python train.py --normalize_top_k=false --balance_bias=false --num_attention_heads=4 --norm="rmsnorm" --norm_eps=1e-06 --positions="rope" --rope_theta=10000.0 --rope_fraction=1.0 --qk_norm=false --tie_word_embeddings=false --parallel_block=false --train_tokens=392200000
Below are experts of layer 5 (counted from 0) of a mixture-of-experts language model. Rows are named router (the router's row for the expert), down (a neuron's output weights, with its number) and show model dimensions 64-127. Each number is 50 + 12 x the weight over its row's rms, rounded and kept within 0 to 99.
Before each expert's rows: "raises" lists some tokens whose logits its average output raises strongly, later layers aside. This comes from a sample of Wikipedia text that the model never trained on.

# expert 37
raises: ".", ")", ".)", ".\n\n", " and", ").\n\n"
router:59 43 66 31 57 41 50 43 69 52 20 43 32 31 67 39 56 63 62 68 59 46 65 62 49 40 57 63 41 57 49 60 54 42 53 40 69 39 54 53 57 42 54 47 52 66 30 46 64 56 54 74 30 38 25 56 39 40 47 54 42 50 42 60
down2:50 68 48 27 60 47 51 55 65 33 41 49 23 40 57 37 48 64 39 30 73 59 81 48 69 38 73 54 40 51 45 46 33 56 42 44 59 38 53 63 55 43 65 54 36 42 71 40 49 68 36 64 56 49 51 44 28 55 41 44 58 33 62 50
down3:41 54 42 44 34 47 74 60 53 37 41 36 62 46 72 32 32 57 52 67 37 57 60 57 50 50 70 65 52 44 58 27 42 59 48 45 40 49 65 65 45 55 53 40 49 51 35 38 48 48 54 40 43 62 62 48 61 44 51 73 42 62 51 38
down4:50 45 31 70 47 59 50 68 53 62 49 53 51 46 36 52 67 46 43 36 37 39 50 46 48 45 26 64 47 52 37 61 55 47 45 62 56 42 38 77 42 61 29 39 57 26 46 32 48 55 23 49 41 26 42 47 52 59 33 44 47 57 66 64
down5:32 49 46 32 49 42 50 67 59 47 71 51 47 73 42 32 57 50 43 51 93 67 44 61 70 51 52 57 48 67 34 43 29 41 48 53 41 53 87 36 62 74 52 55 41 64 58 45 35 40 34 69 55 53 53 49 59 67 56 52 36 52 51 45
down6:40 60 48 53 48 50 55 55 50 66 65 70 63 37 46 63 58 60 41 26 28 47 38 51 63 44 36 59 54 58 46 40 62 23 54 40 53 47 49 26 57 54 51 35 54 44 54 47 75 37 53 41 59 48 53 64 57 43 22 63 55 44 31 53
down7:45 45 59 41 38 46 45 39 64 30 43 47 71 61 37 45 36 52 47 44 47 76 54 39 50 17 38 53 42 47 42 53 87 48 47 49 58 76 46 62 57 44 53 55 55 62 54 54 32 22 56 33 65 47 58 44 47 43 59 42 39 60 53 49
down8:47 52 65 35 50 37 26 57 48 38 65 43 46 51 50 56 54 33 51 46 50 51 52 36 38 59 46 44 51 62 64 44 39 51 44 54 34 51 58 66 39 51 54 62 63 45 50 38 51 31 66 41 39 42 47 49 39 31 52 53 23 75 53 45
down9:50 53 48 71 29 66 45 46 48 66 42 42 27 37 40 62 36 49 50 51 43 52 60 40 53 47 76 53 61 38 33 56 60 39 57 55 46 66 63 70 44 21 58 17 65 47 45 62 27 36 53 56 49 72 55 33 43 41 45 37 60 46 43 53
down10:56 25 70 80 18 42 46 57 64 44 32 38 60 43 47 44 50 32 34 50 50 57 56 39 76 46 43 46 39 58 51 32 61 58 43 58 68 44 42 42 53 45 45 42 56 52 41 56 48 42 53 57 59 64 39 43 42 50 58 55 50 46 55 58
down11:50 43 60 47 51 45 30 44 60 45 59 67 56 64 40 22 71 30 43 46 40 53 41 41 47 60 54 60 54 66 43 39 37 49 41 77 33 64 56 32 32 51 36 33 38 49 48 62 55 42 41 66 60 67 66 21 55 31 44 63 53 54 68 56
down12:43 53 60 43 44 68 36 47 32 43 68 56 54 33 28 46 69 47 36 46 58 74 72 51 78 66 50 48 38 59 64 47 57 58 46 40 60 66 43 56 55 61 59 42 41 57 41 29 57 44 42 49 43 49 43 49 45 40 47 74 46 67 50 40
down13:48 56 47 70 46 42 44 68 56 51 53 70 46 69 64 51 46 61 60 48 40 58 74 63 37 50 49 42 59 45 42 61 64 44 55 57 48 62 47 65 42 13 39 48 11 63 54 50 49 59 44 47 33 56 61 52 53 83 69 54 52 56 37 61
down14:61 36 71 60 64 43 54 74 54 63 38 61 58 50 46 58 45 37 39 43 35 60 61 38 46 53 49 48 28 50 54 50 42 55 51 66 32 58 45 18 52 53 65 63 62 36 64 37 57 81 36 56 67 53 33 54 58 48 46 65 59 65 19 58
down15:42 59 63 48 43 44 54 54 74 26 63 31 39 42 40 44 59 65 49 61 47 51 52 54 61 55 46 59 50 56 51 51 38 51 39 43 46 59 39 68 55 18 26 49 51 55 42 72 49 47 52 73 71 67 57 60 39 40 45 58 45 39 65 54
down16:44 27 67 54 68 46 40 48 68 57 52 65 74 61 29 34 58 35 37 33 50 35 54 50 50 56 51 65 40 34 63 53 58 50 64 24 30 46 54 42 42 53 36 51 32 30 46 48 62 37 68 60 52 46 66 58 44 63 54 67 41 61 61 52
down17:46 49 33 49 49 55 52 44 44 55 70 31 56 59 39 44 46 55 68 51 44 59 61 34 46 63 28 48 48 59 74 63 61 53 48 47 36 53 60 29 78 40 36 39 43 33 55 30 54 47 42 32 67 41 43 47 61 57 62 61 45 61 38 80

# expert 8
raises: "ye", "ez", "y's", "-g"
router:42 48 17 37 53 58 39 61 53 70 46 34 42 37 51 38 53 70 51 25 31 30 53 52 39 69 59 61 36 54 79 36 57 72 28 38 47 30 45 59 61 48 67 52 49 66 42 58 67 56 64 58 39 50 43 48 44 39 56 67 44 47 70 71
down0:23 53 48 53 58 74 56 58 43 74 64 52 61 49 57 45 63 44 48 77 49 50 67 63 65 23 48 43 44 66 70 52 43 42 67 48 48 52 55 68 41 55 31 61 55 55 69 42 50 43 39 50 51 59 32 52 55 54 49 50 40 51 63 53
down1:46 46 71 30 45 43 25 43 48 49 48 46 45 54 56 55 52 31 48 77 38 46 60 69 45 67 50 59 55 37 43 41 66 59 35 72 32 61 49 35 41 46 58 39 68 46 34 48 57 54 62 53 45 58 60 58 47 60 43 61 42 58 46 46
down2:59 56 53 41 35 47 55 42 42 64 57 36 50 53 47 60 61 77 34 14 62 45 34 50 43 41 41 69 58 68 45 45 64 45 56 38 48 70 64 62 46 45 48 46 51 58 44 66 46 55 28 33 35 29 39 51 36 42 47 40 42 41 56 42
down3:49 55 42 29 47 49 30 60 34 50 51 50 53 74 63 39 41 49 83 70 44 45 42 50 49 57 56 58 32 57 29 42 40 32 38 57 42 35 41 51 42 37 53 53 34 57 37 30 38 41 56 59 62 31 47 46 39 34 72 37 48 35 59 74
down4:33 50 52 37 49 49 45 43 52 61 64 46 57 50 47 58 38 62 37 71 61 61 38 71 33 35 64 68 49 50 34 61 36 35 45 78 51 59 44 66 37 62 41 45 37 75 59 14 50 59 58 49 50 56 62 50 76 27 38 68 41 49 36 48
down5:49 45 63 30 56 43 61 49 58 44 41 35 60 58 44 67 57 58 57 61 32 28 52 49 39 78 34 60 63 38 53 59 54 29 45 49 46 68 53 55 35 39 40 56 77 58 61 35 51 44 56 37 60 50 67 58 38 27 41 50 41 20 39 40
down6:54 55 37 45 35 49 61 42 44 65 40 30 64 58 11 43 34 58 54 43 56 45 52 63 42 40 62 39 62 51 55 74 57 30 36 63 55 28 36 23 55 50 75 41 59 67 47 59 67 51 42 57 48 66 39 61 57 40 45 53 58 68 46 52
down7:77 69 44 55 50 31 29 50 63 63 58 45 67 73 50 59 35 53 35 28 54 33 39 31 64 62 63 50 65 47 72 52 36 53 44 58 54 71 46 51 45 53 27 52 52 34 51 43 49 38 63 43 52 66 54 42 48 67 33 54 39 67 57 49
down8:46 25 60 46 49 58 43 36 49 26 49 49 64 36 58 55 52 52 39 65 55 62 53 54 43 53 23 45 21 33 53 52 41 38 42 49 54 47 31 63 42 59 40 47 60 57 63 66 48 44 76 38 57 57 59 49 76 46 28 40 59 57 67 58
down9:41 41 23 63 71 64 53 66 32 50 43 36 44 40 70 41 54 37 44 46 62 44 39 54 51 32 50 47 63 61 58 49 70 42 54 45 65 52 37 71 78 43 51 36 43 40 41 48 43 19 59 51 52 45 55 56 45 64 68 60 54 52 25 36
down10:38 52 42 49 62 35 33 52 31 43 55 49 39 66 33 57 52 22 58 56 62 72 48 44 37 38 32 30 32 53 73 62 57 74 39 77 52 69 48 64 70 30 48 25 60 51 56 59 49 79 39 60 49 55 49 56 40 53 55 33 59 58 53 42
down11:42 32 40 39 58 42 60 51 38 32 44 69 52 53 40 70 74 39 41 68 61 28 49 19 62 36 21 57 55 70 46 59 71 59 40 49 43 59 37 62 32 55 68 38 49 54 68 41 32 51 58 62 48 61 51 53 47 40 52 42 46 68 46 39
down12:62 68 57 63 53 53 21 61 68 49 57 39 41 50 47 47 63 57 44 39 40 41 54 46 55 44 60 41 37 63 35 41 47 49 49 35 60 22 55 46 31 26 51 42 56 47 60 43 62 19 41 52 62 50 54 49 52 41 51 46 54 47 62 68
down13:42 44 47 49 41 40 34 38 46 41 64 53 34 60 42 20 47 41 56 46 36 43 67 39 51 47 57 45 59 30 56 43 31 47 40 44 53 57 52 43 51 48 60 57 51 45 40 26 20 41 22 76 62 54 53 52 55 64 38 67 58 57 62 45
down14:51 33 50 41 50 68 52 40 65 40 72 45 71 64 43 51 53 56 47 78 52 45 55 32 44 51 40 63 46 52 44 45 67 39 36 36 49 66 57 26 61 57 53 57 52 63 64 47 45 31 69 53 51 35 48 41 36 57 41 58 67 46 48 39
down15:48 51 67 36 57 29 37 46 53 44 65 46 52 47 39 53 67 48 58 43 40 44 70 60 69 41 49 63 39 39 53 62 44 56 56 56 53 48 55 26 78 64 68 60 46 15 31 58 37 43 44 36 59 50 53 58 67 56 45 54 66 65 52 40

# expert 31
raises: "ome", "itors", "ibility", "play", "ed"
router:53 32 55 26 67 45 45 36 66 46 27 56 29 44 73 39 57 61 50 67 52 55 62 64 43 59 61 62 52 67 52 50 54 42 44 35 61 42 50 70 60 64 62 44 54 51 37 55 33 68 57 56 28 37 33 60 36 23 57 60 41 38 44 48
down2:52 40 54 72 40 54 58 32 58 41 46 40 56 57 48 53 59 72 42 58 81 58 52 53 65 39 34 43 52 37 33 64 49 53 26 59 45 55 35 49 26 50 47 58 68 45 33 34 55 46 35 68 58 47 49 46 29 47 54 47 63 72 78 48
down3:47 61 46 39 50 64 62 41 61 48 39 44 44 30 28 45 49 62 58 55 52 49 66 45 72 05 45 47 66 38 54 49 36 46 43 57 53 44 47 57 55 84 30 42 65 33 47 38 56 50 51 46 50 36 44 47 57 57 42 62 56 51 65 46
down4:71 32 49 42 67 52 36 50 19 58 51 42 43 55 55 36 53 57 46 59 56 52 41 56 62 63 23 38 45 70 57 70 39 63 57 52 56 45 42 49 53 43 70 37 33 40 32 36 36 53 53 43 50 42 56 42 62 52 45 39 29 73 39 52
down5:69 80 71 59 41 56 30 64 65 55 46 51 59 37 52 62 53 39 51 46 46 28 49 58 49 46 46 44 45 50 43 72 48 52 21 64 32 65 43 63 55 55 70 72 53 49 75 41 55 31 49 64 73 30 50 52 24 44 52 51 58 50 59 45
down6:42 52 33 32 40 46 51 42 55 41 41 39 55 63 49 39 36 55 46 66 45 62 53 48 45 56 27 55 33 59 58 34 77 58 54 38 65 59 41 57 65 42 65 54 55 66 47 42 55 67 45 44 56 21 52 68 38 37 56 47 50 38 46 28
down7:54 60 30 25 57 34 54 28 55 41 45 56 55 63 67 55 45 60 58 46 59 43 62 49 52 42 67 58 49 76 09 47 54 42 47 54 73 39 40 54 60 26 28 35 47 44 62 49 38 56 24 63 39 59 52 53 55 66 41 52 31 54 66 49
down8:71 18 57 49 66 67 46 56 45 59 31 72 54 53 41 48 49 37 62 52 37 72 37 32 56 57 48 51 48 54 44 60 32 55 34 70 67 63 30 67 50 40 47 46 43 51 49 51 53 35 35 42 34 68 51 59 80 62 53 55 47 60 36 52
down9:38 52 38 31 41 54 57 36 48 21 46 37 63 44 77 49 60 62 50 50 45 49 42 64 35 33 61 55 56 45 33 46 48 58 42 19 81 35 58 85 76 37 48 50 55 56 56 45 61 55 50 66 61 55 65 39 69 58 58 41 33 52 52 52
down10:35 58 33 60 36 59 45 51 61 52 44 38 21 67 61 47 45 60 78 54 58 49 65 62 59 58 53 42 41 47 42 58 54 62 75 40 64 50 49 32 54 51 32 43 53 62 57 23 51 61 59 76 51 44 36 50 49 55 53 62 59 53 67 25
down11:29 37 49 28 32 43 60 47 54 54 71 45 50 63 50 63 41 63 47 54 59 44 56 53 56 37 53 81 63 52 40 55 45 57 62 43 47 40 12 34 65 44 07 52 61 61 54 51 35 40 40 61 73 43 57 72 45 44 34 55 64 48 61 40
down12:46 63 35 44 37 45 56 50 34 64 33 41 57 70 56 76 43 50 60 61 37 60 29 18 41 56 50 82 58 52 48 63 45 41 48 47 53 50 38 53 36 46 52 50 63 70 57 48 49 78 44 44 61 45 31 64 63 46 59 43 54 38 21 64
down13:46 51 54 47 53 48 77 29 55 30 55 33 50 75 58 76 51 74 48 83 35 29 45 50 45 39 33 33 52 52 63 33 38 21 40 42 59 46 62 56 55 47 56 33 60 41 46 50 57 58 34 52 41 76 67 56 53 53 55 51 52 52 65 50
down14:64 45 45 44 52 45 42 59 54 50 54 51 50 59 41 47 70 59 67 48 57 49 57 75 84 71 47 52 53 61 62 30 30 43 48 59 53 35 56 43 47 25 65 48 56 65 70 41 47 71 74 67 57 52 48 51 47 38 38 66 56 49 43 31
down15:45 46 49 58 43 30 35 61 56 32 46 68 69 50 50 47 45 46 67 33 47 41 49 53 57 61 20 32 34 54 67 41 61 53 51 53 33 30 40 55 45 24 44 36 48 51 21 44 64 37 48 61 47 44 54 65 44 51 71 59 44 47 43 54
down16:63 48 67 45 48 59 42 58 41 42 38 36 61 55 40 43 38 46 43 46 43 23 65 31 68 50 67 79 61 60 40 64 35 35 50 46 31 42 53 57 54 63 48 39 64 41 57 53 39 47 62 45 60 45 57 36 37 41 37 44 43 60 40 68
down17:33 45 41 53 49 49 60 44 71 53 45 42 62 59 69 56 53 49 64 63 72 40 49 66 47 58 60 37 57 46 48 43 55 54 38 62 49 41 28 43 46 50 63 73 57 59 50 55 60 54 47 35 66 48 47 68 49 33 45 61 62 48 46 59